python train.py --n_layer=14 --d_model=256 --n_experts=64 --experts_per_token=2 --d_expert=64 --d_shared_expert=128 --activation="swiglu" --moe_layers=[0, 1, 2, 3, 4, 5, 6, 7, 8, 9, 10, 11, 12, 13] --router_score="softmax" --normalize_top_k=true --routed_scale=1.41 --balance_loss=0.00212 --balance_bias=false --router_z_loss=0.001 --init_std_router=0.0066 --lr_router=0.000567 --n_head=8 --n_kv_head=8 --head_dim=32 --vocab_size=2048 --norm="rmsnorm" --norm_place="pre" --norm_eps=1e-06 --positions="rope" --rope_base=10000.0 --rope_fraction=1.0 --qk_norm=false --attn_scale=0.177 --tie_embeddings=false --parallel_block=false --init="normal" --init_std_qkv=0.0348 --init_std_o=0.00657 --init_std_up=0.0348 --init_std_down=0.00364 --init_out_by_depth=true --optimizer="soap_variant" --lr=0.00345 --beta1=0.95 --beta2=0.95 --weight_decay=0.072 --lr_head=0.00534 --grad_clip=1.0 --warmup_steps=200 --schedule="wsd" --decay_fraction=0.757 --decay_shape="linear" --final_lr_fraction=0.1 --batch_tokens=65536 --seq_len=1024 --doc_mask=true --train_tokens=318700000 --steps=4863 --dataset="wikipedia_en"
Below are experts of layer 10 (counted from 0) of a mixture-of-experts language model. Rows are named router (the router's row for the expert), gate (a neuron's input weights, with its number), up (a neuron's input weights, with its number) and show model dimensions 0-255. Each number is 128 + 24 x the weight over its row's rms, rounded and kept within 0 to 255. Numbers have three digits each.
Before each expert's rows: a language model's description of what the expert responds to. This comes from a sample of Wikipedia text that the model never trained on.

# expert 13
Description: Score and number punctuation. Dashes, commas, primes and units between or after digits in scores, stats and coordinates, such as 7–6, 75', 2,000, 159 kg.
router:136125102102103142120069094152128156196161143116101143136164178069111105129148111142098135147108138128161152113154115120131126146125147137111098102118108135119166173129130168142089117110133130116160108139140118147143135139167128127123159115140130134199132136113170169132141158089129105137124133156132106140099124126124115133195073116130124166138107136157086100143132122137160151108126141115159124092148158132133175149164110142172121104131120106071136124085134137124129100159145117135145171095152122086081131115137163123145126103091143117146121094105080116112136148147121141166130172134126110106143094117134085119143135128140122166124086119100136139113100113167141155139127118122123145072141112134121153104101084143115128099131115178140161144103146139104138168117078119
gate0:143124136119062109113125144138124149143114125107162108148120154137180168109125172105143140113118131151131092146149109148149160124130091174156150133114120184100112116093114154109101111136113165105131171116125134166145180113143150133086138108113181157078147113147128102118146175158172167146090150121131099137152141108131171086148090133106106090114161116085125150135156145149145140128102107106148159136131150152143152102109129143148172136153106141126149144150125079139103172086098146176105138167134106129173136107134088164098106132158185102113153111163115127118106077094111160149136157116128150094120097131105108140140130134135134120122113125108080138159134139131111145105089111128147106137143101108163123108130101132138141120145141118114162162144138132124160120148151106
up0:136123140104137152143080116112124114142114125137164131132131089166102094139125122156101113167140137106134146150107141104144119117150121100114094141168122115116145167124126114123127169124099119156110097116142129115124102147116145179122131139137044079170148144147155109139104114155113081137133121113125172136120150138117068121105131125154165172142105137179132129141072108124119083146139146134123136126108094092155127158144097096101116103132156135110087136088167142148130142146093111094131115124105135120119118149120116091187156118083104147138143177114169134134108154160147150125155140112112120142158138113153177140132148117112127154128138138145163106151153110135133085156100146146147110128075119086109187110094114069123116152106076160097150104152128158131118122134122126
gate1:154092089105113114141104104127148106137135105098139124117100125149122115128123127146113132123151101137146123136162126134131133129109172142155114121120113135165125144124100094129112123125139130119109103135147164130091133134163160142166110135122149101137117142125144172147166172099145127140150114142101143144120161095152110096140106110110201127125126147152139118131101112144170111136102166132139087082093142170107127137131127170127105147121106163133105142150103134131185149102072164097124127182184127115137157106143129150162134090171156143107112088136107118086128128102130200182145133147093111103091111071123139151152179150105132128160136125123125117144126085145103092159135129119110150111170175125102170159165167161109126137130120147130133134114166106132129171150137098
up1:119079079107105113161104084140105102138119125096111108113111141153142105127124156119125127112148156100156126142147152132138126136090152178128105124144123121150097128115105131125096176147133135144124137142169119162083156131132163130129136113100144140140163138117158131139147168148121100162130098151124115166132179128163102102109143129132183144134120126109145142115079120126137112131095126135122091096101154180124134131130118177115090144107107174154123131154162146116189102076103140087151106146162089103132118144166138130113118090144166132122076121110107142101149139115142163191126123130094142097057117099148116173123143166113134123135103120119113128148129105151089102166116123148112143098140157095112156135183146124121122124157127102137148157130134087126097172136135105
gate2:149130141137123077144078140124102152121136152162109111142142106137101098097118110104139134163110121165138129168152151080129156131120148146071067155154117124145108132122139145156129109163128112138170128095138147129149097128151163088168120147122187131118127137125163129128123085136157137114109171109082114143116133149169119178169169180125134146145128134119095122146114106096164127144137114103158103113103160109122187130139132089112124128100156116128140126126164106114150135156113092120132110125114111116150128095110128130113167106133080133132098119106074122120134112121133123113148127133166154109134168144133138154108116132143165132119103099117069153190110122092096105111097168146116148117145088133176100108149147148165129137142097141149146140129109112136132114087066103
up2:117129162168148122101121128145128139146145109155154118080113089114152101161125094132154142140089158118114103137109127106147159116146108138089155146124128149150113123150081090147144116117092086147093118140134116108144088146200124174141122105156148125144122122159137110110136142133111141138113141141117192144087146147148155154107091120119152088140105108087138141163163089135150120145061117142148103138147154107142115139158107093172114147135146119141112088152106102146089108162127136112123177128161129126118101123122094113083135118163156143152091123099105120095074118204114128147131153155144152157129119124126154090132079155092125125154117111120113133160108098148095111105133140149155154113132152142115086153091145143144153164104158117116148129130136140122088147135139148
gate3:074120112115133116168114141141117097158142135131177117181158077126132084138115151119084103126119168142176161142136111120156087137111083137135147142164112116151153112136108107114173188139129129151108111172131138121121151099172137106109106142099130164165078123117116161115105117101173142164132134189098143141116146157094143126139097129126123100154096117170121187122102107160100113123150182143161118100169152155117141073127119135146104133148112111137155119139124155097125120136130167120160099135135130124109167130094107131154122137115127101130079102117102115139109119131130139104151127138159152145113142114159140157135162154151139115123134113135134114101121078091160088117131139127123121124089093121191161131111097128131136104136147136157090115145145105111167125119148107
up3:142156149122137191143104179163122115189133083120073141185095120113120122115111105157137095107158130150123099158158117140107109146104177119110088113134128160119111132174121169102145082140101124129110101107153173144114112143100135123087090141165118134142115093108170138108105086132176104135182156133091123137133132124111093138111106127134149120129139116140153125128110118169141136153096166161163162097137106131118128132120131121098131073117104105116109165091131137134130097159119085090163147135132154119119151120076137118125098144121097118142146157134133097143136143134121126126139138128146164096143113087108120143118134143131111114097146126126088121137195106096124133106143124125129129081092117128131175124123173168157144121152129099133117133108075099152157149128143134
gate4:135145117112162120134150152124121144178188144124136171123109141108140119120143090176129105113146108105127162132098117128151118166124124118103108102135166131139146102117106132123118159143137165100161140108172149125139199169161104184105130146129146139161132162106129153150141151123134127110135151127079125075093176112130140138126168120101133121130094079157104134153105131168115149155140124149159120116142110127150149140113140096141116123099172123109149095113107101124129120154108095146129160171111113118114148089079144133102098126126108120139113146113119168124118135120132124120147132081156133122128113105110124123108153103167084114141111194112153129155058106127127106125139113109141130134129126117126118100025093086125123114146130096138144151129088158147160124155147122
up4:107141162164138123084110100111111125080091171131135123115154123191148184163108144115164157112115112111147116112131153101112096137130156139195160100118091116131121161134152126160145126119138088145093124121097135125091126078112157113127132130118128136105133126144126110139115137116122162128094122128187153122149101143096120097153098113170090116134129181071135106122084141113152107109118096126116152104124130152129096136135122139112122129172092160156090130159113104148161140084127139138106101141160127178118121126139134102134127098166149130138138130150119094124096067133144161100115104159121159130104139126109115181179144129108181160149116120115106116123162141164149129154131142135098114128152167135121156116162117172138120144099149140148087124138152115150127149103084129
gate5:131152120134115105100124125132141138097143105102107105170121128112123134129173123118145121145162149149099121146112132124155123112131154097095148117113149121136106124151091135112119188163147143142132123126151148149151120114125117113128169138123152054135088106115078146152111151117147055104104130131105152101115114150130116152154143137106134142108112134123121143111171133111089115099121095120079195139154106093129192149116131138155090120126127157128171068125101129134147102125125107131117148138159092143146120118165136178104144151091124084118140124084125105141103159124174095148164118089119151134120127130132093096130117161123129118140102130137102140132170074093153113129093120065136105147178137103116118145156123161105145095106133148124142109122094158101182125092121120
up5:129079148117144151119110127127123137125102154124115151152122138125115112115103127112109105116135139131106125160135128084121154121101130082170116148141154139127149139127116147117064140122125143107083119122164096159136186093145148131133146132166132107133130091173102106121109090157133131152178187119153148135148085123172158099122137123140131140108109172122097130135139141087112097160154146118113133134128086104133142159079114140104113130128090125142098076142114159081123141118143129169114095121142125137114155144181087121114136171106130146133170170106117106151110120111129119125102132138124091107153133130146077146099076128204128132180157130119135124155171081129153153135084106142123106166185121117123111131127115087151102113162144111126128124137140144120147121092092098
gate6:113147126128124147163124103132114131112141142142166089108057124149165113166091113110092152157081121125126170135135144133119142114107122145093101132138123117112118103140179128161118123102171148115125133130121140165133121092157106119153157079130123159093089180140127188132126172153109133128160096116132127108121088135164135140166105139115117150157133116137147103155129101139140179095171105147108111125142111100114158127134135137127173074101148104087139152142154126149123100153114114126138140128166093122111165119114138182118134119106158151131115132153139154098130112141134161110149159135112150138102153153150142133118096120094078090127133103119103164151080154108149152158142129109149106088133103134107135121080099186143088126128117174154132133117131146108147170123079112
up6:136123130108113157148130114119126111109135136131146101165090136153154114143096117087114127140095093146123175138142156102154138124095117137111104132115112132106107092102145131178115112085202165122144098128123141180114096120158129102172146111131105132132111176166117141213121144151128078150153108124137124102118077126159100134145126142117092144143117156132084138111120169120154187103180095141124110120153078133131163144130091143138186089109146112116137130132114116112112112140129112140116143140119104132105117154126131157139119106114183110140108087113140143080122178134124138129124134124089139138120118151134126110158101131115079122114119092141127154118073140107139160132123116130136167111110118125096132133111110160085134150069131142177149107142152145143168152141107118
gate7:116124143173116082107124117121125149154078133129143111135145128137152143134101147112129134102131162117157152049115094127091116116088163104125134121144129146125138174071130112144100118126168134127143110132113119135171076129111137170117117083115142114140092142097127123136131147099144106159127158135102138083115110154131137157121144169096080146117189130127138108124121114101117133147134118118160173118083164110082101159107153136118139096133126127124121107100127154149142160147177133135104137097149096092109121137111110125181130134123129080157084174171113124111105185150123154156096147105159136153151116107124125128133142165146109179135129118165094108091109126125090134165135127105132134126167147120143131128142096136080108096135147184105111143145122121104088115099121110
up7:113122134103123162175114116111137122124194150136115150074137126137120097111168118106153109147137096136103076139130166149139139125143118142135135095091100123133131116140121122093130149178085120122091161113142119141082153162142082122153137161143165170126133094137150125101118105143132122097132134094116161180133133111111146127120119132141159095185119128158136147114112140152089138096142161109125129124136135110168156055146137102146126147156150134112165173105135096124143120162075122128134109137115151149158114136121173108083117120149108150133150139121108170139125114103131103102112080157134112102105148144133148129132154083117153082123102132109161147183117141097143121062138137129138107147118122113111105125127171110154145116146140068119120149105158151145157148157088141

# expert 56
Description: Common head nouns. Generic nouns heading a noun phrase after the or a, such as area, mission, role, version, village, population.
router:164125127090116133114130135162136165186116154108124163162140164103158134156138072138137110151092100116122167099142094141129168162142140100136126098137128118105131166112124164130125126148116133142139102132130119123168168141103087125179123104137129135137154106139134135093177178118117104088125174139175125118142141142095087164167110070119108128179103154129125125140081124113130142130146147083136137119164141148162169132151116138105124121129148142087190117088122131088139076134141134174106123115146206095108113131083147146098115124133126140133102110086121110101127135128119149157149137147135125095140125141140131086133101123156130167090086141097133096110130098147132101134145108116116132130136114108147156137115105129132119128111108184107112141131151119110126141116089168
gate0:147135174104126150100135122141124090081128149115110107130093139116134132129116103115155119111108128104102145100107086085134133106149102118123090132112119155136070106155147156151138127128072137154140123153174134125146106114114154127147110076130107146154111129078120096171148146123138115124129159131146107154150150122112127135143103086155131144126149144111148132095178121095124164178210124105119154102149124183166157153138120071091145119131155124126149150139122114134166104139116096169104121130148105140129158151134138111117181121118125131163106152146107131132155147081107129133134149121124171101102171162153094107130103116104124125179103157091126148129135112082089130132135148148121125170132143133147106140124096078183118176118111159129101111112144119127126145134166129
up0:064164152135147101109114119127138087129190146098121113107134120134133130135155171120133107116128156124138175101095124137159090100146114190149077131167112135162057127095111084137139153138107103076129091146153124132161122130125113127124123128088137123178162157064110113128126129130101111101134138118126093109076122122149112110115151071161133078117163121125141107120146112123152123157159127139092155103142137141121129151116146095146090137125140081113164143152130121128166117120114110127130174119109133156127109155118127070135142128168120117153124120137139160117108146091160132144126116154126171106083150126122127095152094090159098153123137136112145093088090135115104150097144151159140117124137143170134151120150096065125113136127131139127148126137139134171133141121119114
gate1:123132135142101120093128126130119115092093152099121142153154128141160133129152068120121120165139107113120178101107106116095122084202148111168183085124142163089164155123161115144119177131122132094156101108127098095121116121114114138113172096119090114071142128128131129138148125137102146104158168098143093160111101162115072113116122119124098134135097122112131163162113091117140147090128148133098126103120097122138133151135105092139161132131145102109131124133114117120104103133122128154166095111115151146142144091128172129098116144093151157139121105139122183116079113062127112167128140147135139128167112137140142102130089145161129143105135130145117152150104129133128125184131110102126104094143109147114122153068123124108171130138093164166100163137151136128101135143118152
up1:080129142100153106165126112117142152144150076112180161114048114108147073139082158114123114072116131150123102179125133133162144134088138145125139159100120103136131116130121159124154089160153121133149143138125171126106150164139105136150106151122173148139112134151118144137134127139136137152115120135130179130174106115121120098142132136165168104105128156146124103096096147161119151174124127125128135134089153120104074120099127145108094143146127145151120136104138130104125182121098122103102086113116121118109132094134137083105131083165086128101126128145121129136149141137103136133142142098126104153124134128150069157096140124142114147112148118119155156136111166118135150085129111147156138130096151111129117108176158150182101115125148144055110095142126121181154122130106146
gate2:138161152119083123120119182147087069094115083119140148131076174169105138183163141101113133112082085131138105147129098138153118103137142133180153128119170132102148130111100112097118159150145125117111142132148122125087145150101126136147115171163131124142122172118133129141118149115118123155098161120182117142185115117120088113144166106157136135117121133171082120126090145126141113137088129100135112123106116100116112146125155137112150118116154129128133116109117141098105120111104103141107078129138137147159183105150149138085117132107137092068095127126130119115116150169168147107169135141121131130126100158104146090181137127079165135149138147120090084117115152134133090095113159133108158085149126107118124130132107135130125157140104146116121154147111124101142112117087161
up2:130162158126143125125149136143087131182113152124118147114105093170092144177151113118112127134101120143163145146121104170108109102131108138172124141134143186124105125148130099115153107131143158139121121137139156101117131132103089123148118079132134127139100124121184130114148093139130151159127094104125081127125115085133108140138122126191115128126187144141105140103132125090192144104139108134177147146110149123153136131141134122136143046116139138124179173156073172153115145149149114157153116124142112128118110076094118123125122083122126104113114166157121126154157128151136161140123144126133153184106152136117129117168163167150136133157167130147087095132110143174112126162123145127116110119133170170115154153122114123082117144128114136114090164100115127136153132115129163
gate3:137117124097153146134168117130120102130104139156120045123162166176117121126124142151146068123142143147119132105087078103150121121126143108121119126123117154139156168144103081124130167160124139184097105149147101155119125118110105114138133091143105116108099124080122147136080135112111116092147144161086149121159114176120155130109101139122120108131117127144133174097089105095110155111073136118147071105136139159134116096108140108089116102145144123148135108135148169138109125134147124159147114146123151100162143145119131142121134082119141115142121167107084139097107102159158161099119148085145145147126100125173093120113151191129155183147103135087127108129139153106128117142092128139124087098127124103152128171149111092147107117115109149090133100130140163139121110133125136
up3:093106112036146135123098094092115115147143117096143136134120139102152089135127108098099162154120170136136114137149099108117119077094130136135098107121130131141143089108110123143128119172107137132091122150127146117176143149149183166111099125130119183132105196135149143104151097120109144111128123081109113134160135134121101148131172149082138084098175111164140137147122122151142101147108175114144147134140147098116165143174156127130109098135125122122121084110100149142098085095149116145125117119175104107138158156112144079140108146110126091147152118140153108105100152105146125141136117121146131138127122115130170114096108111094108175126110121103124143141146147129153151109117160122105138151128142145079133119131151089102098096103102188110098158155153150123125109126157135
gate4:139106124147118131152113104195144127132122126153106130173128126140147135148137142135115114083122106119153170102100146164156160128116126122140143117097138141148101107128193157140130132142119144123107108144158120140117122098150134119155139127143162120123130111180170125093087110129129141110150162158196146086124158126128123138145134101135163118127159123127063125150096116153141155134129109134124157150129145120134141127149163129114155115145149124147118132109173151126133160118117139160146128128118118161102129069141114075100130138102088119103159109089126159150118115131116163083112078104171116104121120129087113131101060090129123115116113134120136121122122116180094125132103120108117097133139107122111122141104112153129077114126132108167221154127125123197134174150145173
up4:159148121118127160117132133070121121163103107145120116066116126109087159109124125129170126183103177158115116166144111163153120130110132136124134107134140121119120120140097140137147095105149103147126143122122137131098116134128138138134118143096137125124149122115109124166150130117142129163117140062091090184123084125136148161103136164119118151148077144127163134151120133147117089107120131136138127108138053134125150138081143116130127136131116111123146132160077139147096133119123103118110143114163126144136111182139148157131149124140124166119079145161142108090121131107128112133150149149086160124142137137155102102123182116129140144169174105083124064098128157112184121134160150135100173134124169150116112137155149137149167128103123112119045118108132113111117118123088094
gate5:123111139137142121091088093123123175131104140134110154165152119131100141160130112143158177113124116125102082074130107156157126139139109123162174114124099123130132135103123122114098164112150156126115114115106127090155145127125137106133150119129152137164088115108093153116150186122196154156108131168128169106151129120106145138108118122079157155128147150149120157165091120087154132159130181146139136116111127131167128119118096099199139113107128148111164126130143153099135100103124125165128125122123140132171157144133124113098127134143112128134158108114139078127164131148175106116142147100130167142147114120147089126094171135136126162138101114116132170143132157115144104154099145078125184178173130107146120133089092095150132126125113104126130162125118164139097081094115113
up5:131118081164120113136118148123141110118145137132126110110106108131162118133144131114139170094061100092138135107158139118170136129100045153094124140116157098100182138163106113121149143164146164100117096136174138138144119143128078087139129116105132091094159109121127128126175102147129152127158106145155101134068158125107160121102123144126220130172127127099151163142127122115173123156119124134143157117157116133121103130119136187142106155114158125138123134088114127153096152106141130130098151142120122148128125093142115135134161122120142173124111139150144093127167127142159086116132101174122120164092125146163150093103141111167115153112112135136167103146118165142120144144141101092135146118104093118150143122126096130130129101152162075107114100142150110121150127126115122
gate6:116168155162106112143121161141114134104123103142136138142118132110109090119062131140128150140130134131135100127142147114087099122167117112128132084171148103170099120149135140145087153126080139094121096127128140158127143152077123132140112129136126138148172129112127125102136130125140095117101173140118127134135152168122159168142179074096129097154135110097135131162145162143154137105142107117107177113121117094139151150115107141117152172137188192092124116109140114142122092165112143142093141132093128105167148118150160116113173186142133121110116110097116125128115148127155101115108162120100100166114143127095103110091145100178123129131127131146107146153126146154103140122129148146134137092140124104122107153109175140126128128160179132124124069083164062137158150137110126
up6:144152102147075127159154159122116112162141105140133136106104109135109141146130080118111119128139111137150145157143109131147099078130155143130111107167122120129105125127182165174093154127112126083123173143094107126111129157097113083138123110143094125175145087105155137110140122106116169106132160098108110104132172130119110138119148114173162101090146181101120105146119162082152145101153144086114167138126144154138126162114138112110102123133136157068172139172129131127124089156127157171152138148129113153100111115106136125149146136147140094130115145146098163107110114137167131140110122119110164154117160155136083115138108123144155102144147128133144180128176151186125141079179121087134158085137113136130136147135173131127128134123073113138105111142141138107109148122126133
gate7:139122149158163153160154107112128177140105135122119103143151087145103095129145115101128115147086095137172142133126107106109133128095104100136131187126093115094113142136103097127112142133121108117109123095148108169108130099112133118167132110160130115159148134115107184089149095135141120093159180172165156106127127146107087115099142103116169091158136060115139136097111107141131145156138141109140102121118134177139107133115168106133164119117152124126119104110189121083090144129119146145169097102120181132154138118154178114116115145147131122134119080096117112173159130129094158136128086133113153106097157138137138086129131141158143124079155101103100115100165095165081096164123134139088115131128110121150153127119148154130150129126110120140165117114144124120171145125131122
up7:123107153118156138149094151106167138138147139128127085166141124117122074104139098132148143126079076071157141092093108133156098103131111139120151150118152127189163138179157112136146138150091113127133100116138125146086154109136127105125153130138094177126131116118102138121182104177138124096120152138127145147100106144097110137068110144161184132119127101126152151106111153142124116145146131102140100133142140166099093137092170151161151132099111148142138120147152091106132147080097146098145156077110117123139186151131125125128128179098123113137146099115086131145162145142138151140152122140118117126110129106133123091114099129169141115079170164132164113127127093112087078145129152151093116151140132131121110129078140108121133127131124137137137115142130129136111125119080173

# expert 35
Description: Section heading words. Heading and infobox label words before a line break or colon, such as Career, Personal information, Medal record, History, Track listing.
router:122118148094130126093108129137114150145124123151114152154187098088138139164132084130108148149120134102128141106155138122129130173120145105114107120150149125089144142138058165150098131136185113123158088120134139150158155135117127138164128109156174148141178104095108167109148132078124105089119128165131114172113103145099112194139070104132123137130107115136119128137106119138112133109126130118116131105151127167115165153124108160114120110111143142123170079105116165104116100155143122150121152120136166106128113155100143130114117127123167134150085095081118114118129122132118143164142158150160104056130121109156075101157127092130167141141112135104142133134145127154127118136110097196135150103128128136129115128081118131149151116144115172142154160117147104078143133099102158
gate0:138164151128127121092097127125142195116102130130121120153068079114092115179078144196110143105080150146137159125153135146145118111128140087137092161134151091135131145086106110109110120182139128109106132136126129107134146164164139132142114096140159154164107143137073135125102117134123126129144137122127158153082095140135089167163151121110113124137116136126104186122084148147110140118111126102145099075126107154160119153133092121123115088112123144139142131116164161133178098135088101154155126154128153106136130136133125077132137115133121126107109154127151109127142075093128118099143183121150152113162134139130109170138123132142126142112150119135155128145113128158171133173110144172094096164110147115112125100146131093107146139108136166131105152108136141118121132075123164
up0:151092061164102109126140133107131104127165110115165113097138181144174132132166111096144104167166142152115122154144153132126109103117111130124159119143124181123100105155177127175113121138094142127127135130173146145120152140117117111134141122130106089112136104140167110136104162083129089131131105124119126110088159063109137064122102134140171156134159110105115066140138135134110130149139133137147142215125109102093144126110136105112138120123106103116116161129109121135122137094133126109108120133141130104111133106109083161133108114120134160137150108137113115124113140148155181149109083120157150156090113129095124112106099136115106109161128103107112165097114138139127132142118129105163125113117091143099162133127129124184118125130127081134145129128159109089170088190120120
gate1:098097145141128135165059114168134116137118102110106126128118131162124106161102100130141129120145143111119123133147138170088119138114158176150081127135131143123117179160103103124072141146126106141112100137130115151113127129107140123153120118158119108125185167090113188131092098115101141096133119185137150115155105137124122153116135125157126074151122162177106107106141153130127125100093119168119100127138116124138128143123106102187117145123112121112120083119097149108106162111152167165125155100196108141120061176136126141141094136127134184162117142118129114143110166134109122111186157149138107115093119124144102172115139076135173094172121113158166139121108145138138096138087116116130141135098145148111091150140126115131125143149131140099141142110127121120137105117124122
up1:115126145151187128167101093142167110158106118114105109163166109158131133155134110139109161149177110122111155082121097109099128135121150148124115131117119127137128146179137107113116095126108094154110101117118129168145128099121121134139115126147162136132091122078111134126117098109125122104115111150139131153183127172160139126140148112171142081153109129118151079092097128140148109114101130124103101155152136141126127142101151115136105154113124118114115101128093116118136124106120158134125139057157146111155124150092140116135103110143150175088105120124078127125129126159070143077173137135121138141095100106144103159121162128145140101204107121136133167117158124141106124138121159159158170171130094148104109126099170174119127183167127107121169110111151137089125123124122147
gate2:094143108101129101124128125147125124148153136110100119116129118129161129139136086113127136162142158100097151134122117166101134153118146115110117166150137141148126141114040098150163142127170122144129127119090117161167151122123104154186086129127142134139127115105071151119098142127134152125085124178099127069163125132102087123133099108142098109085090159093154125143138139113134160140124133110101138141104140158139135128140151164108113097141134160123143103106125115102136105152163146140108104167172124119114141129116133061123123117185160115156100089120148135137127118191090157116130167142162120137121131149103106119168177135140155152135159163182086122102147113124097141148107116156121163116107127157131165100105123109131119079097150133154122113171151107120127109143127114
up2:132146111126087093134169149113179110114122112151174088122096121149146149118176119123152129122128171145141141082111129100146160157122113153086096139101125111119080142132096166095098161132158145095151145130163144104135119078100151097149147166134105109169121134133172109123112142136123149059142102105117097142138124093158109161108137154114117129127140132133102127130132158095124143090135101151149125125129093084164164099129138155103098113105121113137148133112088090162135140124097088136120147115145124093127144148142128160151115107117104159116125157174134115163100135128137165160100088135149136125130097135145132148080102122102085123148114152105150093115175064128142133157107110132181145157137113110096083119150116145154135149113146124103142105131097165108132115140153151
gate3:143098086134121112146126112165123069153132148149132140146155178141156174135152120127082137119183142103103130119131126135093133122145169132109124129099116101129157153149138098111111110111138154154121147086129122186109139112074118139095141112118150117180152098126082180168134149089129141111086112126132123135124137133152144142097130123140147100157123137149087134148132092107195143135140131143114167107113139107102109156128131098085133117104124107159110138115114140162145125087131153144145125144106158108115151150173140148091147128108113120133164099113118161109134125094127116177135107146134109107151126133125083128171121173129160132107130089147122136127182134113143122102069101095127105076130150133123113128099130163145084093140120133139154069118138124097109127113173165
up3:195115114109137131085141127158139093156156149145101136162153131165184111135138114143135159165123121105095101093125150123059147115157139119115131136158149082105133100140144102131113110107116108136108119095113151155120116111098099122091120130172152129129124125110072109196139118149133146127090145167136127142121164115139119164089144109133151124158102113126113125148108115118144128147151145131105169112131117146136132152126139098092173113148122129132162117091114158149110125087134156126164154147133138134129112133138136117080140139159103138150117125100154149136116112124141091160133158142095163109100137098097139133171117189116164140111165112154139129097147100128125108135118121075088106114133139119108094146076141140129139082145105138120131071097152134097102158087146190
gate4:104079143152115115082129132142160158140128170124160140145123092156123137143128137156159188114137190141091141107132098123148092153143118086136125120142112162136163129087131109110117142151159128160146128128163123118134121122128200179142126147151156158109152092137134137121091149067109121124076141173144121134126116176145116174103149108162112120153113108122134125167135147150155076096111149103103140127097112134114134113155131126146120127084108178151183104123127158086130132194113183152111120121150114127143106134130120133133121134131110107122155142103181122120144167103109113132123145138145148145126093110126109135084124134144094134151155151139124177129142177110099154127100125141099146126110123114107105132120095143172121113131142113132160151086141130083147141112158132
up4:144144153146137114179124117146111140160098142104143162119147148102135122130112154181121085127125154131143096123104087122143075139118115175094162119131087104139140112150108140143175161162070118120130093122136132132077123135145093140125123124114104141110135120120123134145124126144158132130142127095131180114132120128101111120136113146143152097108130101099137099138119132160159143153147119100097077140125172128174140089114150103174117150101170155120117147135161102094114155105142105110148127085119143162141155136108146113131101106132125157142109176114147093118103138090134108108109050101112104122153116099096141092134114176142138134113126040140146161132114135121131151105166120121131120141146173105072127104131126119146100141099121125182139116153107136106106164138150163
gate5:141133157153156139141104145119144164152108108127192133144113156164101131063112115111109116080124110162096161119093087093115136124122142154076109120193130176126140157138097136139121156165114121123125119134094118132149162169074136138109137091123094111173144122097104138130094136121165136083150129127115096124108135112112136140149080153117143113128135084105102108174107111094118101131134128110157140116126088157128153142125134121151152130097127138087139133119144145097131134172098105127112137139159111147153141120145136103126104112153125167163146125123130165188128120180127143112114122085143128099131180081158082123147111103154103154127136149156152135111134144134095147105106126102108161138148129129105124083071128105145118159141153158123115133125085117089117103099138133
up5:156147096113085085133118129102135101104157126134096130110124112147126086108128104095124156154138097152139083153185143077124150106153092131145154106137110134107100135124136121153101142155116102127144127140130114153168130145147119166110161098133132141131162127154117145127100115198135176157126150158117111140113092140087125123110140161077144126180097110136150145152097103160122113105109158166155084125136109121093125146122151180123095136157107124100116137107140128109111130138103146140163116130160131117149105117146107133094097123168119156113129116123095091178146108105150193120156134111133123106147169112178157093117127154094161144093152159108127145130122108145082095084160145127134134070132123156168132121112148121117114098110150112126171141117159105158130119153117137
gate6:155132129146122099079141127132169151150090118136110116099167137146134176113132142146109117118069122100136121114156090137081172130128099155140131131143115167142121159123095123115141125119164125151115135097098139116170144131097081115129141150116163162119151127141107115117139133146111122123107150117174103139118150104103150073106124150147104075126151091098121141137157108136148121082135094107110134133097090140103136138169180161156157109118176117105132076115088151143115123126142142122150141098121170133099078129082091108162125143126131156111100103124121123168142121128146080113153178142091149090105104099148140130108139154130135143133124157161147105133134130148072130111112152140176126152138157135144126165115123105092110134125112132140160146073135125108148114091167178
up6:120147131139157123096124110146174092062117111143101100134115093126149118104122128135128096155103142137152126143164124137138108126095116126096147135085125114154116124102138133137187112139099117081103141112146108094148098103134112144142127112136169133154104156117127080109115108164132066117141096135132119125153109152127081100133134130092116118112122139165145126175133082138122124164111122098139141127135135159123156140107138162135109149107165144122086174152156138109134102098111122096124193133136139123128120115165143142141092156100120123089141105147166111144127063147135144112087142081134116135182116110177103136140096144179080131125108154083132164121096097169117182184137153142123110150099169149108103116114133155093148124143123125129108094130125108121143148129133114
gate7:140136092097170141165098116078129122131145080155118178113139139133117147095108111155128107139162114161131118108170171158083101111101127123132126127181137112129149141132109109128139131083128129123110149130139151153100163141149148164130141126140124139096114106096130174133146100100168105106117119112138110152162144133091161103131107112118087055135124113108107128121158131111143170146106138177123125136109148120129150128122124153168141125114160144151145081141115155070145130159120125100105097130128153081138152144101113142119148105129105116164120186089101104133124134129111150140175127143132125146152141121118109126143190120119124135100127129131135181123111115123083128098202151125163130161107161136140068116088111119146087108145112083156136136156129124107138172121122152
up7:137160121048143136130123109132114128111092140120118134127149151144149177126100112147121139158147125114125140140143157144114102123151084156107132124143115145103113143104130131148113165145150160112138099098110173158150155114152142143129083147155141139156110120104128125151194137109140137116130116127116154189147150137103135146172136144143077077109092127153135131148098138166143144155123126139143119095127103152154159115133068188149119124105182160104098130121088144128137127142146132138099092170107163137132127125124118115124097132136121153153128136112115134164142150137091081113122078124107184130094126127151107113136154104170101121097077144133109171108118078053118145117137123149174114134122134121137140111166157140150129125150158118097168135164119177116143135134115116